config = dict(
    n_experts=64,
    d_shared_expert=0,
    activation='swiglu',
    balance_loss=0.00299,
    init_std_router=0.0173,
    tie_embeddings=True,
    grad_clip=1.0,
    dataset='wikipedia_en',
)
Below are experts of layer 2 (counted from 0) of a mixture-of-experts language model. Rows are named router (the router's row for the expert), gate (a neuron's input weights, with its number), up (a neuron's input weights, with its number), down (a neuron's output weights, with its number) and show model dimensions 64-127. Each number is 128 + 24 x the weight over its row's rms, rounded and kept within 0 to 255.
After each expert's rows: a language model's description of what the expert responds to. This comes from a sample of Wikipedia text that the model never trained on.

# expert 28
router [106 143  86 113 139 141 145 120 139 161 175  95 159 151 160 143 161 127 111 125 141 133  93 122 137 102 138 129 109 128 132 168 159 128 146 141 167 121  89 111 101 169 110 139 147 159 110 129  95 150 118 155 142  51 105 143 116 170 147 145 133  93 168 120]
gate0 [123 108 102 128 113 154 116 142 128 138 133 124 134 165 100 113 107 108 116  58 128 128 129 184 149 187 135 136 126 101 149 107 103 101 129 149 130 121 147  69 130 164 139 113 189 136 131 146 124  94 119 152 114 127 141 153 132 108 139 133  63 141 126 110]
up0 [132 124 145 152 111  98 132 115  94 115 134 165  98 110 122 116 154 167 141 105  98 125 149 142 173 109 138 142 135 112 134 144 149 125 121 115 121 165 112 124 106 139  95 172 191 170 115 119  99  92 126 112 154 107 158 123 124 116 105 130  97 134  97 132]
down0 [130 110 120 140 133 129 128 100 119 108 116 127 143  84 147 120 127 128 179 158  94 151 147 131 107  76 105 123 118 170 141 123 159 149 104 152 133 120 107 128 112 166 128 131 159 172 193 153 131 119 187 103 117 160 102  91 115 136 117 150 119 129 118 143]
gate1 [169 124 150 132 122 125 103 127 141 155 155 107 118 124 182 107 123 141 147 134 152 141 124 149 150  72 111 113 118 130 127 135  65 114 120 108  83 169 158  76 128 146 172 121 146 106 104 113 157 130 120 100 123 125 144 138 133 142 143 143 121 128 132 123]
up1 [156 123 135 113 143 166 146 145 152 123 137 137  94 173 125  81 166 115 136  99 114 119 101 123 126 159 105  86 152 107 160 140 106 138 113 124  95 122 144 107 170 137 165 144 115 128 122  80 107 157 136 130 116 152  96  85 153 132  91  99  99 120  99 105]
down1 [118 107 174 106 148 102 138 117 127 134 113 100 129 115 119 123 119 124 145 135 116 141 123 119 126 154 105 102 133  94 105 103 158 136 129 155 174 123 101 142 155 134 139 119 120 111 140 130 127 139 161 137 133 104 153 123 112 118 140 112  98 118 105 120]
What it handles: Negation and career words

# expert 15
router [123 152 104 154 144 141  99 110 101 130 122 103 140 107 150 157 157 117 156 159 139 189 135 114  90 165 147 129 138 123 119 164 113 116 129 151 155 153 107 110 103 129 100 126 177 221 150 134 149  99 117 175 137  40 140 100 111 138 148 162 112 121 138 148]
gate0 [131 134 111 177 171 101 122 123 155 113 129 113 118 166 144 143 109 145  98 149  97 118 175 144 162 110 151 127 108 108 108 108 134 145 148 128 150  99 103 102 120 128 104 181 147 138  98 119 118 160 135 140 147 107 135 133 143 131 144 135 122 130  96 119]
up0 [129 134 157  90 147 142 132 115 150 121 106 127 119 134 149 135 115 120 134 148 109 100 138 147 127 112 166 157 148 102 134 102 129 137 119 153 102 157 163 151 134 115 108 120 104 130 138 148 124 115 144 136 104 101 111 185 116 109 138  72 135  89 106 146]
down0 [109  94  69 144 112 141 131 135 167 120 143 150 156 136  95 124 151 122 135  95 153 129  67 115 117 126 100 140 118 111 134 175 108 123 136  85 141  98 137 139  97 156 153 109 132 122  83 155 121 108  63 159 107 198 159 117 155 157 131 130 111 130 142 122]
gate1 [139 128 143  92 154 136 116 151 122 155 130 118 145 135  77 130 123 158 135 142 149 128 150 124 119 129 155 153 158  93 111 120 120  91 131  92 138 128 176  99 108  98  84  72 125 165 158 130 150 155 119 118  89  76 102 105 137 139 154 161 103 133 159 128]
up1 [141 148 118 128 150 123 175 130 124 134 116 193 117 110 105 159 121 119 113 158 126 127  94  98 111 126 161 121 137 105  97 131 164 108 133 132 126 115 126 112 160 109 128 109 140 106 131 118 127 146  79 127 101 140 122 106 151 112 153 111 116  99 166 131]
down1 [132 146 149 101 145 123 135 114 143 131  93  99 144 103 169 142 109 112 137 105 123 126 144 157 118 150  87 159 121 143 138 149 115 181 133 143  99 113 138 131 144  88 135 135 112 107 102  96 129  99 168 131 167 138 111 189 136  89 110 160 164 149 106 112]
What it handles: Table numbers and codes

# expert 13
router [110 117 112 160 132  65 162 123 144 143  76 134 122 106 148 149 128 135 121 165 121 144 117  80 124 144 143 170 170 122 123 146 101 164 104 118 102 141 136  87 134 141 177 164 160 130 100 107 157 101 125 108 129 125 153 122 135 153 127 145 113 135 117 136]
gate0 [156 144  78 140 101 130 140 139 161  98 106 113 106  99  91 125 118 139 111  98 141 126 116 123 133 110 127 101 133 115 102 121 123 134 126 118 146 138 171 180 107  88 120 145 123 127  72 159 116 159 186 111 111 125 112 137 137 110 135 150 145 114 161 169]
up0 [126 131 155 149  73 105 158 146 105  58 148 145 128 143 114 132  87 118 119 160  99 149 123  98 142 127 135 132 112 105 140 132  73 144 142 110  99 158 152  81 140 167 127 137 100 166 179 103 113 134  81 110 111 128 116 133 129 122 144 144 135 120 114 166]
down0 [ 91 129 111 133 114 133 145 111 129 109 109 122 131 162 150 140 154 118 142 127 115 116 135 114 132 132 121 140 118 197 151 144 157 117 141 119 118 155 131 172 122 152 142 139 135 122 166 143 135 118 124 138 116 111 140  99 111 105 126  99 153 140 156  80]
gate1 [143 164 129 125  89  89 128  83 144 145  88 102 129  96 105 139 189 200 113 156 107 134 115 155 149 146 126 121 109 138 123 157 144 133  98 161 128 129 162 142 131 131 128 104 144  86 165  98 130 134 134  79  84 138 145 113 121 121 117 114 124 150 132 194]
up1 [153 104 152 124 141 114 135 109 169 137 120 133 125 109 126 145 142 120 133 135 158 132  95 142 106 115 126 139 136 110 135 119 129 122 164 112 130 135 122 122 110 140 110 153 119 115 126 122 106 165 102  94 101 197 134 153 122 148 104 131 123 151  99 124]
down1 [156 118 141 150 100 119 107 144 115 111 166 154 117 175 160 121  73  68 140  75  88 125 129  91 112  95 142 124 102 101 144 105  96 156 127  60 143 108 110 119 137 110 134 104 107 156 112 145 162 101 136 128 162 150  91 154 137 134 163 153  92 104 129 122]
What it handles: Common nouns after articles

# expert 33
router [149  74 143 101 128 109 148 171 122  97 144 145 104 133 140 133 120  96 108 112 122 122 136  75 121 143 130 120 147 122 157 133 125 153 126 101 150 149 150 121 111 177 162  73 148 144 119 151 152 163 112 136 133 175 138 138 129 117  96 119 129 102 127 129]
gate0 [155 135 103 104 102 103 161 146 144 106 130 143 108 173 110  95 134 124 113 131 153 106 107 119 151 117  82 144 133 103 167 164 110 112 121 122 139 148 164 132 142 129 136 129 184 125 160  98 149 128 119 135  93 120 135 109  97 115 132 116 101 146 156 127]
up0 [ 98  94 124 110 159 116 129 124 141 139 115 114 139  96 153 112 113 109 114 122 130 104 104 133 143 131  82 122 120 180 121 121  99 129 161 136  67 151 145 148 104 139 119 105 157 119 153 154 185 112 133 145 106 169 128 103 130 106 109 137 133 137 150 139]
down0 [112 129 163 129 113 116 109 110 119 127 181 109 126 102 144  68 127 117 164 113 132 134  92 129 116  88 144 143 137 126  88 117 119 129 107 151 103 130 150 122 104 161 120 122 162  95 182 170 116 114 152 140 129 133 128 127 128 111  93 151 166 102  96 117]
gate1 [129 142  88 104 110 165 142 118 143 100 116 153 121 140 158 137 136 128 123 120 171 109 154 150 124 142 156  79 113 132 148 134 138 133 110 171 126 151 189 127 118 122 167 118 129 112 129 124 160 112 110 177 125 102 115 133 101 116 130 173 179 132  97 114]
up1 [151 137  90 160 118 156 143 130 120  93 155 130 138 151 156 136 120 109 139 112  98 162 151 183 129 145 142 118 147 127 133 114 150  92 117 117 112 137 115 121 175 121 147 111 110 135 154 120 174 140 112 156 198 118 127 155 146 130 132 154 159 137 169 117]
down1 [112 136 160 143 121  78 121 173 130 140 132 141 106  89 170 119 115 124 182 123 132 114 156 148 143 107 165 167 145 117 153 128  96 114 165 134 162 115 141 147 140 127 125 107 129 147 111 118 152 153 126  64 114 130 138 130 121 152 103 111 114 148 135 172]
What it handles: Word-start fragments

# expert 30
router [137 149 124 117 139 150 117 126 110 189 150 157 122  93 154 138 123 127  99 179 120 171 122 135 147 172 151 133 142 105 124 132 165 128  96 156 173 128  87 103 114 127 103 159 151 180 100  99 133 144 139 161 116  64 148 105 115 153 129 133 131 145 124 166]
gate0 [100 161 131 165 130 118 130 114 147 129 116 127 141 143 128 144 111 133 174 125 152 152 113 115 130  90 125 121 125 104 139 146  94 141 163 151 144 133 115  99 117  91 116 129 147 169 139 122 171 124 179 138 151 111 134 138 113 128 140 106 101 137 144 161]
up0 [132 131 176 153 136 156 134 134  85 107 130 106 103 123 135 147 124 124 134 136 141 109  93 128  80 139 165  88 131 126 150  97  97 133 152 121 159 119 167  98 115 116 132 143 161  98  92 113 123 171 168 117 150 122 126 192 102 133 121 139 143  38 147  99]
down0 [158 120 135 135 124 129 117 163 147 131 121 130 142  92 129 180  68 153 160 130 135  84 123 119 105 131 148 131 129  97 144 112 105 112 138 150 137 114 117 137 147 147 146 163 108 124 146 125  96 143 127 139 147 137 124 117 113 130 138 119 122 126 164 102]
gate1 [119 105  90 161 111 140 146 108 118 134 105 169 121 124 124 128 115 136 128 138  98 114 121 157 134  95 126  95 117 103  94 158 116 121 123 141 118 165 123  80 118 111 107  99 109 151 108 129 129 109 145 124 142 100 157 126 117 116  96 108 127 119 132 136]
up1 [ 69 141 118 109 153 152 142 150 144 146 100 131 131 104 122 149 138 139 108 128 162 164 148 156 115 105  99 111 128 161 163 116 118 108 130 144 115 121 123 106 132 120 129 118 127 101 148 133 145 132 121 141 178 107 122  98 145 107 109 151 115 114 129 113]
down1 [110 113 126  98 117 130 130 152 106  94 151 140 152 127 106 140 105 115 143  98 152 114  84 135 139 144 150  94 140 108 121 146 105 148  84 121 154  85 166 117 148 157 134 139 139  85  60 142 134 155 150 123 132  82 110  71 128  87 116 122 107 108 158 135]
What it handles: Sports table headers, teams

# expert 41
router [135 102 146 169 142 114 163 111 113  77  99 122 141 119 111 120 115 125 111 164 182 126 137 151 132 145  92 147 121 131 145 129 121 130 146 112 136 146 152 128 156 136 183 165 119  85 147 113 109  89 120 127 171 157 154 177 138 178 143 150 140 129 111 157]
gate0 [108  97 151 155 138 151 140 145 117 104 169 122 164 138 111 105 138 105 150 132 120 139 137 114 123 145 111  98 104 144  97 137 153 138 139 144 159 138 112 173  87 112 143  92 171 131 131 144 108 146 139 124  80  95 138 122  85 161 128 142 156 148 159 143]
up0 [ 73 143 123 140 143 104  80 173 143 124 140 124 161  63 153 161 129 116 130 133 158 123 158 113 128 129 111 130  88 151 122 179 119  84 122 155  85 106 140 143 132  96 119 114 136 125 190 131 146 130 145 133 125 106 134 104 143 135 132 118 156 133 107  92]
down0 [127 130 127 131 109 111 133 113 113 157  67 143 100 184 109 103 118 130 109 141 166 137 104 101 143 107 170 163 161  94 139 100 132 133 119  81 135 113 107 113 117 162 134 129 138 126 113 151 119  91 136 132 162 154 137 188 134 156 126 124  71 141 113 142]
gate1 [120 123 133 143 141 109 120 118 104 139  82 148 121 145 172 128 107 137  92 130 136 130 108  67 101 132 136 103  92 124 144 123 103 104 140 116 117 139 107 140 147 121 133 103 123  98  93 133 115 155 132 125 156 121 110 189 147 128 192 141 141 149  90  79]
up1 [147 177 122  66 153 117  96  91  93 163 157 104  84 125 154 125 158  80 155 119  66 128 162 130 145 136 142 161 153 134 129 106 165 125 105 137 101 148 116 114 119 119 119 140 115 174 136  83 131 128 120 162 111 126 151  96 110 153  96  89 111 166 132 124]
down1 [153 111 101 166 172  98 133 105 121 115 122 148 116 126 157 115 105 154  86 150 129 127 108 114 144 109 153 140  95 132 160 135 118 167  97 113 182 103 128 164 126 130 139 122 159  69 123 125 120 153 149 139 114  91 109 158 182 122 161 132  95  85 108 101]
What it handles: Verb forms and endings

# expert 63
router [122 127 154 139 130  94 138 109 110 122 144 110 113 162 155 140 141 116 173 129 121 126 120 101 133 120 147 120  85 144 114 149 109 144 148  94 141  93 100 151 129 130 164 114 148 120 113 173 125 118 174 146 157 121 127 163 126 142 129 124 162  73 122 119]
gate0 [140 125 110 137 106 119 142 136 133  87 135 130  93 106  83 110 142 118 140 133 110 104 113 103 107 129 130  88 163 148  96  80 144  93  86 125 133 171 115  99 126 108 155 140 175 132  90 125 110 165 146 132 114 131 105 168 105 134 114 155 111  83 126 115]
up0 [142 120 136 137 123  89 121 114 151  86 129  74 109 127 127 106 154 175 107 133 106 165 122  97 145 102 124 117 133 147 150 101 122 112 103 121 138 138 103 150 129 100 139  99 133 144 100  95 110 164 126 128 165 168  96 176 125 140 111 124 128 105 101  97]
down0 [119 102 108  95 161 100 141 156 109  96 158 112 105 152 137 147 115 104 119 153 101 111 120  98 134 123 159 140 162 137 138 114  88 151 142 129  96 136 159 147 135 131 102 111 138 116 135 151 159 133 151 124 141 116 101 103 111 134 106 107 116 129 137 125]
gate1 [130 133 156 103 145 109 135  74 160 151 174 124  95 117 143 118  91 139 159 130 110 112  74  83 142 149 186 163  81 129 147 102 127 157 118 143 103  87 151 167 149 162 113  70 136 103 139 118 117 118 133 113 140 121 158 153 163 165 151 149  97 110 180 105]
up1 [103 110 134 131 123 153 118 126 189 158 117 115 117 114 153 133 129 120 146 155 124 135 116 118 142 160 119 107 153 114 135 113  89 128 153 123 108  85  99  80 151 119 148 138 133 130 122 121  87 117 146 175 107  89 150 198 125 173 130 150  79 131 131 112]
down1 [ 95 160 133 137 157 127 118 153 153 133  63 137 143  97 107 126 118  94 111  85 168 155 148 110 100 141 127 150 160 127 110 190 152 125 120 115 146 140 102 143 130 130 162 194 115 104 132 162 148 117 121 186 148 147 150  79 148 153 114 129 171  88  75 178]
What it handles: Years and accented letters

# expert 10
router [ 92  74 124 118 104 103 135 127 117 103 122 117 123 109 146 112 115 112 115 134 134  77 102 102  86 140 127 130 126 124 106 155 160 128 104 122 137 120 154 103 146 130 165 109 129 103 127 142 133 146 154 139 137 148 153 109 147 105 119 150 124 124 153 108]
gate0 [149 152 129  71  81 133 126  96 115 149 120  97 121 114 113  97  94 106 102 144 149 119  95 125  81 140  72 139 106 124 120 144 149 151  94  99 156 152 166 131 142 100 130  85 136 102 146 125 135 132 123 159 136 186 130 101 137 113 117 135 126 150 135 114]
up0 [128 126  93 135  99 147 119 132 121 108 107 124  88  99 146 176 131 119 142 125 163 120 169 133  94 105 190 163 128 140 167 134 138 160 138 120 157 138 106 154 168 126 101 163 152 156 122 101 140 137 130 158 103 149 117 148 138 138 160  93 114 125 135 138]
down0 [127 138  99 107 138 155 150 138 209  75 162 122 144 138 122 123 131 153 134 109 150 127 153 141 123 151 151 107 155 118 123 121 108 130 146 152 131 138 143  86 102 103 128 111 142 113 110 141 136 129 120 136 125 132  85 131 137 141 168 193 153 137 132 160]
gate1 [102 145 103 112 169 146 148  86  94 103 118 117  48 135 120 166 123 127 117 122 141 102 143 162  99 148 136  93 140 155  90 136  90  93 130 138 149 144 146 153 132 124 102 119 154 118 112 144 121 139 127 109 150 140 126 140 129 106 128 174 123 110 143 126]
up1 [131  94 167 130 161 150  97  69 135 135 115  99  99 124 145 126 117 107 155 106  89 129 145 124 147 128 125 123 142 147 108 151 130 110 100 145 154  71 142 171 106 171 120 179 157 148 126 147 138 173 128 141 108 137 130 132 114 109 105 114 110 108 134 154]
down1 [147 133 132  98  95 142 138 145 112 108 135 122 155  90 148 167 100 171 122 124 107 103  96 138 131 156 131 108 130 157 161  76 135 136  99 104 135 143 148 145 135 131 153 124  87  59 140  85 142 143 123 115 104 162 129 111  95 137 130 120 139 134 119 138]
What it handles: Determiners, quantifiers, word-starts

# expert 43
router [130 157 129 148 116 105 165 108 143 143 142 115 158 121 155 134 148 133  99 122 154 164 137 121 102 128  98 162 125 136 115 112 103  98  91 121 131 152 143 165 162 139 176 181 128 151 100 165 100 119 117 138 153 142 132 164 133 143 103 164 107  91 116 129]
gate0 [106  87 139 135 128 158 168 110  96 133 171 129 116 120 112 109 174 130 106 100  87 127 166 126 138 107 132 138 102 133 139 140 121 154 112 138 134 148 150 140 106 127 112 111 107 168 151 131 130 110 124 124 132  88 113 172 106 123 112 124 179 104 147  96]
up0 [134 125 127 138 112 102 165 109 118 153 138 124 160 160 116 138 120 146 110 107 131 188 129  99 131 110 102 131 147 120 129 180 126 108 145 164 112  91 151 142  89  90 178 121  84 145 172 161 149 101 155  97  82 137  91 134 103  93 131 144 100 115 112  85]
down0 [149 107 136 126 106 130  63 139 136 108  90 116 146 123 125 123 102 121 159 148 104 107  81  79 143 155 149 160 151 140  98 101 119 134 122 145 142 120 134 124 117 156  95 111 118 118  91 141 126 182 107 120 126 160 144 117 122 159 121 117 121 133 141 126]
gate1 [128 126  97 153 167  87  90 111 124 127 143 148  90 134 125 145 143  72 171 125 138 132 120 105 138 141 131 131 109  99 108 173 141 125 116 144  90 104 151 146 118 118 134 172 139  98 119 101  91  98 116 116  65 131  88 130 137 147 147 158 142 119 128 111]
up1 [119 137 117 118 126  98 122 126 118 183 131 141 138 136 120 124 152 130 127  81 149 148 140 121 111 172 115 118  85 153 136 124 109 139 121 153 134 130 158 116 111 111 133 118 158 167 141 138 101 133  99 106 144  81  93 162 129 124 119 126  95 127 109 144]
down1 [154 162 104 145 104 104 141 134 116 143 120 105 160  98 102 146 104 152  87 129  97 147 133 128 133 143 165 157 143 147 164 120 109 119  92 131 137 161 109 115 187 115 144 114 102 131 113 126 165 166  73 139 136 112 128  79 142 125 153 154 142 135 131 106]
What it handles: Nouns in civic and award contexts

# expert 8
router [147  97  97 110  93 124 180 161 145 136 128 131 171 138 135 145 124 144 122 130 122 119 125 139 127 141 136  70 114 114 130 129 142 127 127 165 163 118 149 133 145 131 137  52 117 162  85 156 116 138 107 139  98 134 148 120 128  67 109 132 204  87 143 139]
gate0 [201 135  94 106 114 131 110 152 125 105 132 136 125 128 108 108 112 148 113 128 172 108 168 121 125 126  99 108 138 125 127 124 141 136 163 101 128 119 125  86 150 125  89 147 117 160 136 126 111 133 134 106 156 162 136 135 102 123 101 110 157 143 137 142]
up0 [122 175 111 129 105 118 121 128 132 122 113 104 171 101 120 122 177 151 120 181 134 134 157 105 110 121 106 119 119 141 112 160 110 127 125 138  94 211 102 122 120 148 140 111 126 146 135  92 116 122 135 123 104 154 140 124 149  53 125 140 150 184 116 126]
down0 [167 116 160  65  71 143 128 160 128 146 164 162 143 144 125 116 116 113 132 137 122 103 139 153 161 149 116 137 141 110 116 157 201 153 156  94 125 110 110 120  99 149 118 140 140 116 131 140  98 134 146 116 140 128 145 121 114 120 103 134 129 131 119 115]
gate1 [146 104 128 117 109 128 147 119 152  94 130 166 126 145 121 124 119 124 119 167 163 115 128 128 152 138 144 112  88 149 142 101 152 139 100 191 156 129 148 164  87 115 103 142 145 138  99 135 150 114  94 145 127 118 145 108 151 142  74  98 153 108 150 138]
up1 [ 85 130 136 134 125 138 139 124 167 137 120 149 174 129 119 134 111 129 114  79 128 116 126 125 124 144 151  92 149 140 165 124 124 138 170 149 179 156 134 155 106 131 114 146 147 124 133 130 164  97 129 109 139 125  91 155 143 113  94 130 126 118 151 136]
down1 [163 145 114 124 135 113 124 158 115 168 129 148 119 128 143 126 134 143 137 143 104 123  99 104 163 137 122 142 133 134 132 151 160 151 135 104 130 132 155  95 123 157 184 105 115 113 127 108 113 143 163 120 155 124 135 102 123 132 144 107 116 126 138 111]
What it handles: Music release vocabulary

# expert 31
router [119 131 116 121 161 128 121 162 119 124 176 113 126 131 161 141  99 127 107 171 119 117 152  93 135 126 167 124 109 127 155 142 114 114 115 140 124 112 120  95 114 132 120 132 147 140  97 129 152 122 146 168 131 116 116 130 113 141 108 128 109 121 133 137]
gate0 [ 78 141 134 186 149 132 153 115 143 132 124 140 114 124 127 130 131 170 108 131 128 113 136 116 145 194 146 137 159 140 109 121 144 122 165 111 115 148 105 124 136 139 145 107  85 113 138  98  94 120 129 144 122 142 152 145 136 121  86 139 121 138  99 115]
up0 [114 124 158 101 183  98 132 148 139 142 142 137  93 140  98 134 101  70 134 117  92  92 133 107 113 146 117 165 117 113 168 149 139 116 135  73 140 111  91 162 149 168 143  70 103 140 109 104 149 135  91 147 147 115 113 104  95 155 120 137 150 117 175 154]
down0 [170 126  97 127 109 156 137 141 119 130 113 130 172 143 155 130 114 137 118 150  96 142 142 144 147 103 134  89 127 149 121 146 126 138  99 152 155 119 140 154 116 104 101 193 166 127  90  91 110  98 121 161 130 121 114 137 103 160 144  72 141 142 140 114]
gate1 [134  95 124 202 106 150 102 128 149 131 129 105  73 124 158 147 157 150 127 125 174  98 148 105  92 122 103 146 131 117 155 126 139 129 116 121 180 118 136 121 112 101 161 155  71  86 117 109 141  67 166 130 178 153 112 146 107 177  90 124  91 141 111 139]
up1 [129 101 162 130 139 139 144 122 122 165 171 125 137 146 117 178 114 116 127 110 131 123  91 125 117 170 138 127 120 161  92 130 136 135 122 151 121 148 130 126 135 125 123  89  68 122 103 141 143 128 147 149 127 141 169  91 125 157 112 135 134  90 110 143]
down1 [145 124 119  91 100 107 155 144 134 106 124 135 144 104 109 171 119 132 128  94 127 135 125 124 178 135 148 129 123 115 117 145 147 225 135 150 113 161 145 119 156 142 122  96 145 125 111 126 153 156 159 115  87  99 134  60 160 124 150  94 139 102 127 143]
What it handles: Short word-piece fragments

# expert 23
router [ 99 124  95 107 104  80 110 130 103 105 140 117 108 111 127 146 163 135  96 108 140  77  91  77 103 121 115 144 147 128 134 128 149 107 121 131 149 158 137 130 122 136 162  77 156 125 103 160 114 135  82 123 136 152 164  81 152 100 118 139 148 132 110 142]
gate0 [135 134 129 114 150 134 109 168 115 127 147 122 117 136 134 148 130  82 149  94  97  96 170 115 113 111 142 113 166 132 106 137 105 128  87 150 131 138 125 144 131  83 135 160 130 145  86 136  68 182  99 101 121  89 132 145 107 133 125 131 112 114  61  94]
up0 [ 76 136 141  93 163 111  93 152 149 134  95 159  73 117 178 113 113 116  95 101 113 110 137 142 122 147 171 120 203 127 134 158  88 124 108 120 130 132 129 101 141 117  93 105 182 133 159 123 104 143 149 105  91 153 106 115 132 149  89 120 111 151 121 127]
down0 [ 91 103 147 143 137 110 160 120 156 145 165 136 121 117 113 149  94 157  93 151 155  98 123 100 160 122 164 181 156 163 112 166 150 148 114 118 132 168 156 151 133 119 141 124 142  94 147 116 147 157 136 100 154 109 118 143 136 161 135 106 138 174 121 112]
gate1 [106 133 108 135  72 110 165 141 137 138 132 120 130 125  92 142 137 132 121 110 188 145 128 147 148 125 145 154 103 139 114 153  97 127 116  93 107 161 105 117 171 134 172 119 139 100 140  89  91 106  99 163 108 156 110  97  59 142 120 187 113 114 135 124]
up1 [116 199 125 117 118 109 111  79 142 154 131 111  88 142 105 147 121 105  76 122 100 148 121 133 154 170 156  98 133 131 153 148  92 101 116  93 143 131 138 158 111 147 143 124 133  84 125 116 115 122  85  86 110 164 141 164 101 140 143 124 131 139 139 154]
down1 [149 159 166 134 125  95 102 108 102 200 159 134 106 147 115 129 191 153 125 119 138 109 114 104 107  92 102  79 126  73 102 133 156 121 142 167 139 159 122 152 157 106  97 112 114 126 106 131 165 178 122 136  93 122 166  85 154 100  76 146 113 146 129 141]
What it handles: Content words, foreign script

# expert 51
router [108 155 127 121 127 112 149 155  86 117 115 126 136 150 138 132 184 116 129 151 113 166 113 134 129 124 100 151 115 145 103 129 105 143 108 127 165 125 138 185 123 165 125 145 157 183 137 151 140 112 141 177 114 119 132 144 142 175  98 120 163 148 156 157]
gate0 [128 121 114  93 114 132 176 144 101 146 144 130 115 143 129 160 118  91 133 150 128 120 126 122  71 123 141 116 134 117 117 119  88 145 111 162 134 181 171 169  91 130 127 119 131 161 129 114 107  99 139 136 137 214 115 185 147 126 112 165 142 116 114 134]
up0 [152  87 132 145 121 173 182 123 169 107 155 123 130 106 128 121 124 132 117 142 108 132 147 147 123  96 114 141 121 161 106 111 146 111 113 150 120  98 133 152  79 163 132 144 133 126 155 158 168 110 150 119 104 194 130 152 203 134 123 152 134 101 134 142]
down0 [143 135 156 148 145 147  79 118 146 114 125 113 138 137 112 104 152 136 132 149 161 163  82 135 160 137 123 147 115 138 132 103 171 114 154 127 133  80 110  89 160 107 115 112 136 143 121 171 118 139 129 122 113  79 133 107  79 138 107  96 128 135 157 111]
gate1 [ 97 132 129  66 146 172 112 136 147 103 160 118 117 114 148 155 143  75 119 137 127 118 142 113 111 104 136 123 134 136 102  98 106 139 107 135 138 100 121  97 109 149 138  75  97  88 180 183 119 132  89 150 140 172 162 109 135 135 147 143 132 127 114 106]
up1 [100  93 133 108 112 133 159 161 201 137 116 116 108 168 123 119 132 118 103 122 149 112 140 142 144 127 104 129 117  74 140 131 122 133 151 161 113 139 112 136 125 154 130 109 155 110 115 115 147 120 109 135 146 121 120 152 150 185 157 141 153 126 164 133]
down1 [166 142  93 162  77  92 155 115 116 158 103 162 137 142 139 119 143 162 145 108 124 167 109 142 159 170 124 158 139 111 152 133 140 163 143 123 129 149 127 160 133 113 129 178 158 186 107  86 140 157 122 121 111 120 127  85 100 146  98 110 109 104 123 118]
What it handles: Foreign name syllables

# expert 25
router [137  96 106  71 136  72 107 160  93 108 109 127 115 141 139 130 106 143 101 153 121 134 134  94 144 128 147 142 162 196 102 165 136 143 109 110 170 162 143 121 114 138 120 120 126 127 147 160 147 154 123 112  92 118 158 103 130 176 181 138 147 129 135 155]
gate0 [ 75 130 138 115 126 136 133 130 110 157 148 144 149 145 105 132 153 126 124 192 154 147 182 168 105 168 165 123 130 122 119 127  90  97 161 131 170 152 120  92 120 119 124  79 131  99 160 110 105 127 134  85 139 101 133 177  92 121 134  79 146 100 140 114]
up0 [119 131 106 143 141 119 121 111 138 152 169 103 102 113 142 121 126 157 153 148 150 199 137 145 129 147 107 138 102 126 102  76 126  83 150 108 150 181 137 141 146 114  87 148 156 121 104 141 114 125 147 137 125 100  94 145 124 114 177 160 139 165 139 123]
down0 [136 112 138 124 139 133 105 157 118 128 100 105 136 130 134 132 101 144 139 129 119 131 138 130 111 109 108 123 136 105 122 154 162 127 108 120 114  99 102 148 119 141 127 154  91 123  99 100 141 122 134 105 140 137 128 127 181 110 114 156 104 132 111 125]
gate1 [151 142  82 130 155 102 113 147 140 123 141 102 115 109  94 127 149 146 132 153 157 168 204 159 118 141 152 123 177 103 132 101  99 102 137 139 129 144 150 146 126 154 108 137 111 144 128 142 144 164 116 154 151 140  87 138 107 118 125 104  90 134 110 122]
up1 [126 140 140 171 126 117 123 117 141 122 106 132 113 157 167 148 131 147 113 140 139 153 132 134 160 136 155 115 118  87 121 153  79 116  85 112 127 111 127 125 132 121 153 113 121  81  79  97 129 138 143 145 136 108 115 107 118 137 130 158 135 134 131 127]
down1 [131 127 100 159 130 105 123 161 121 132 174 141 147 139 121 147 197  97 150 115 109 153 144 104 142 114 130 120 132 151 140  98 173 121 143 156 121  85 146 112 152 104 119 149 141 150 159 161 120  94 131 115 133 134 139 144 141 153 157 140 159 116 104 103]
What it handles: Possessives and name fragments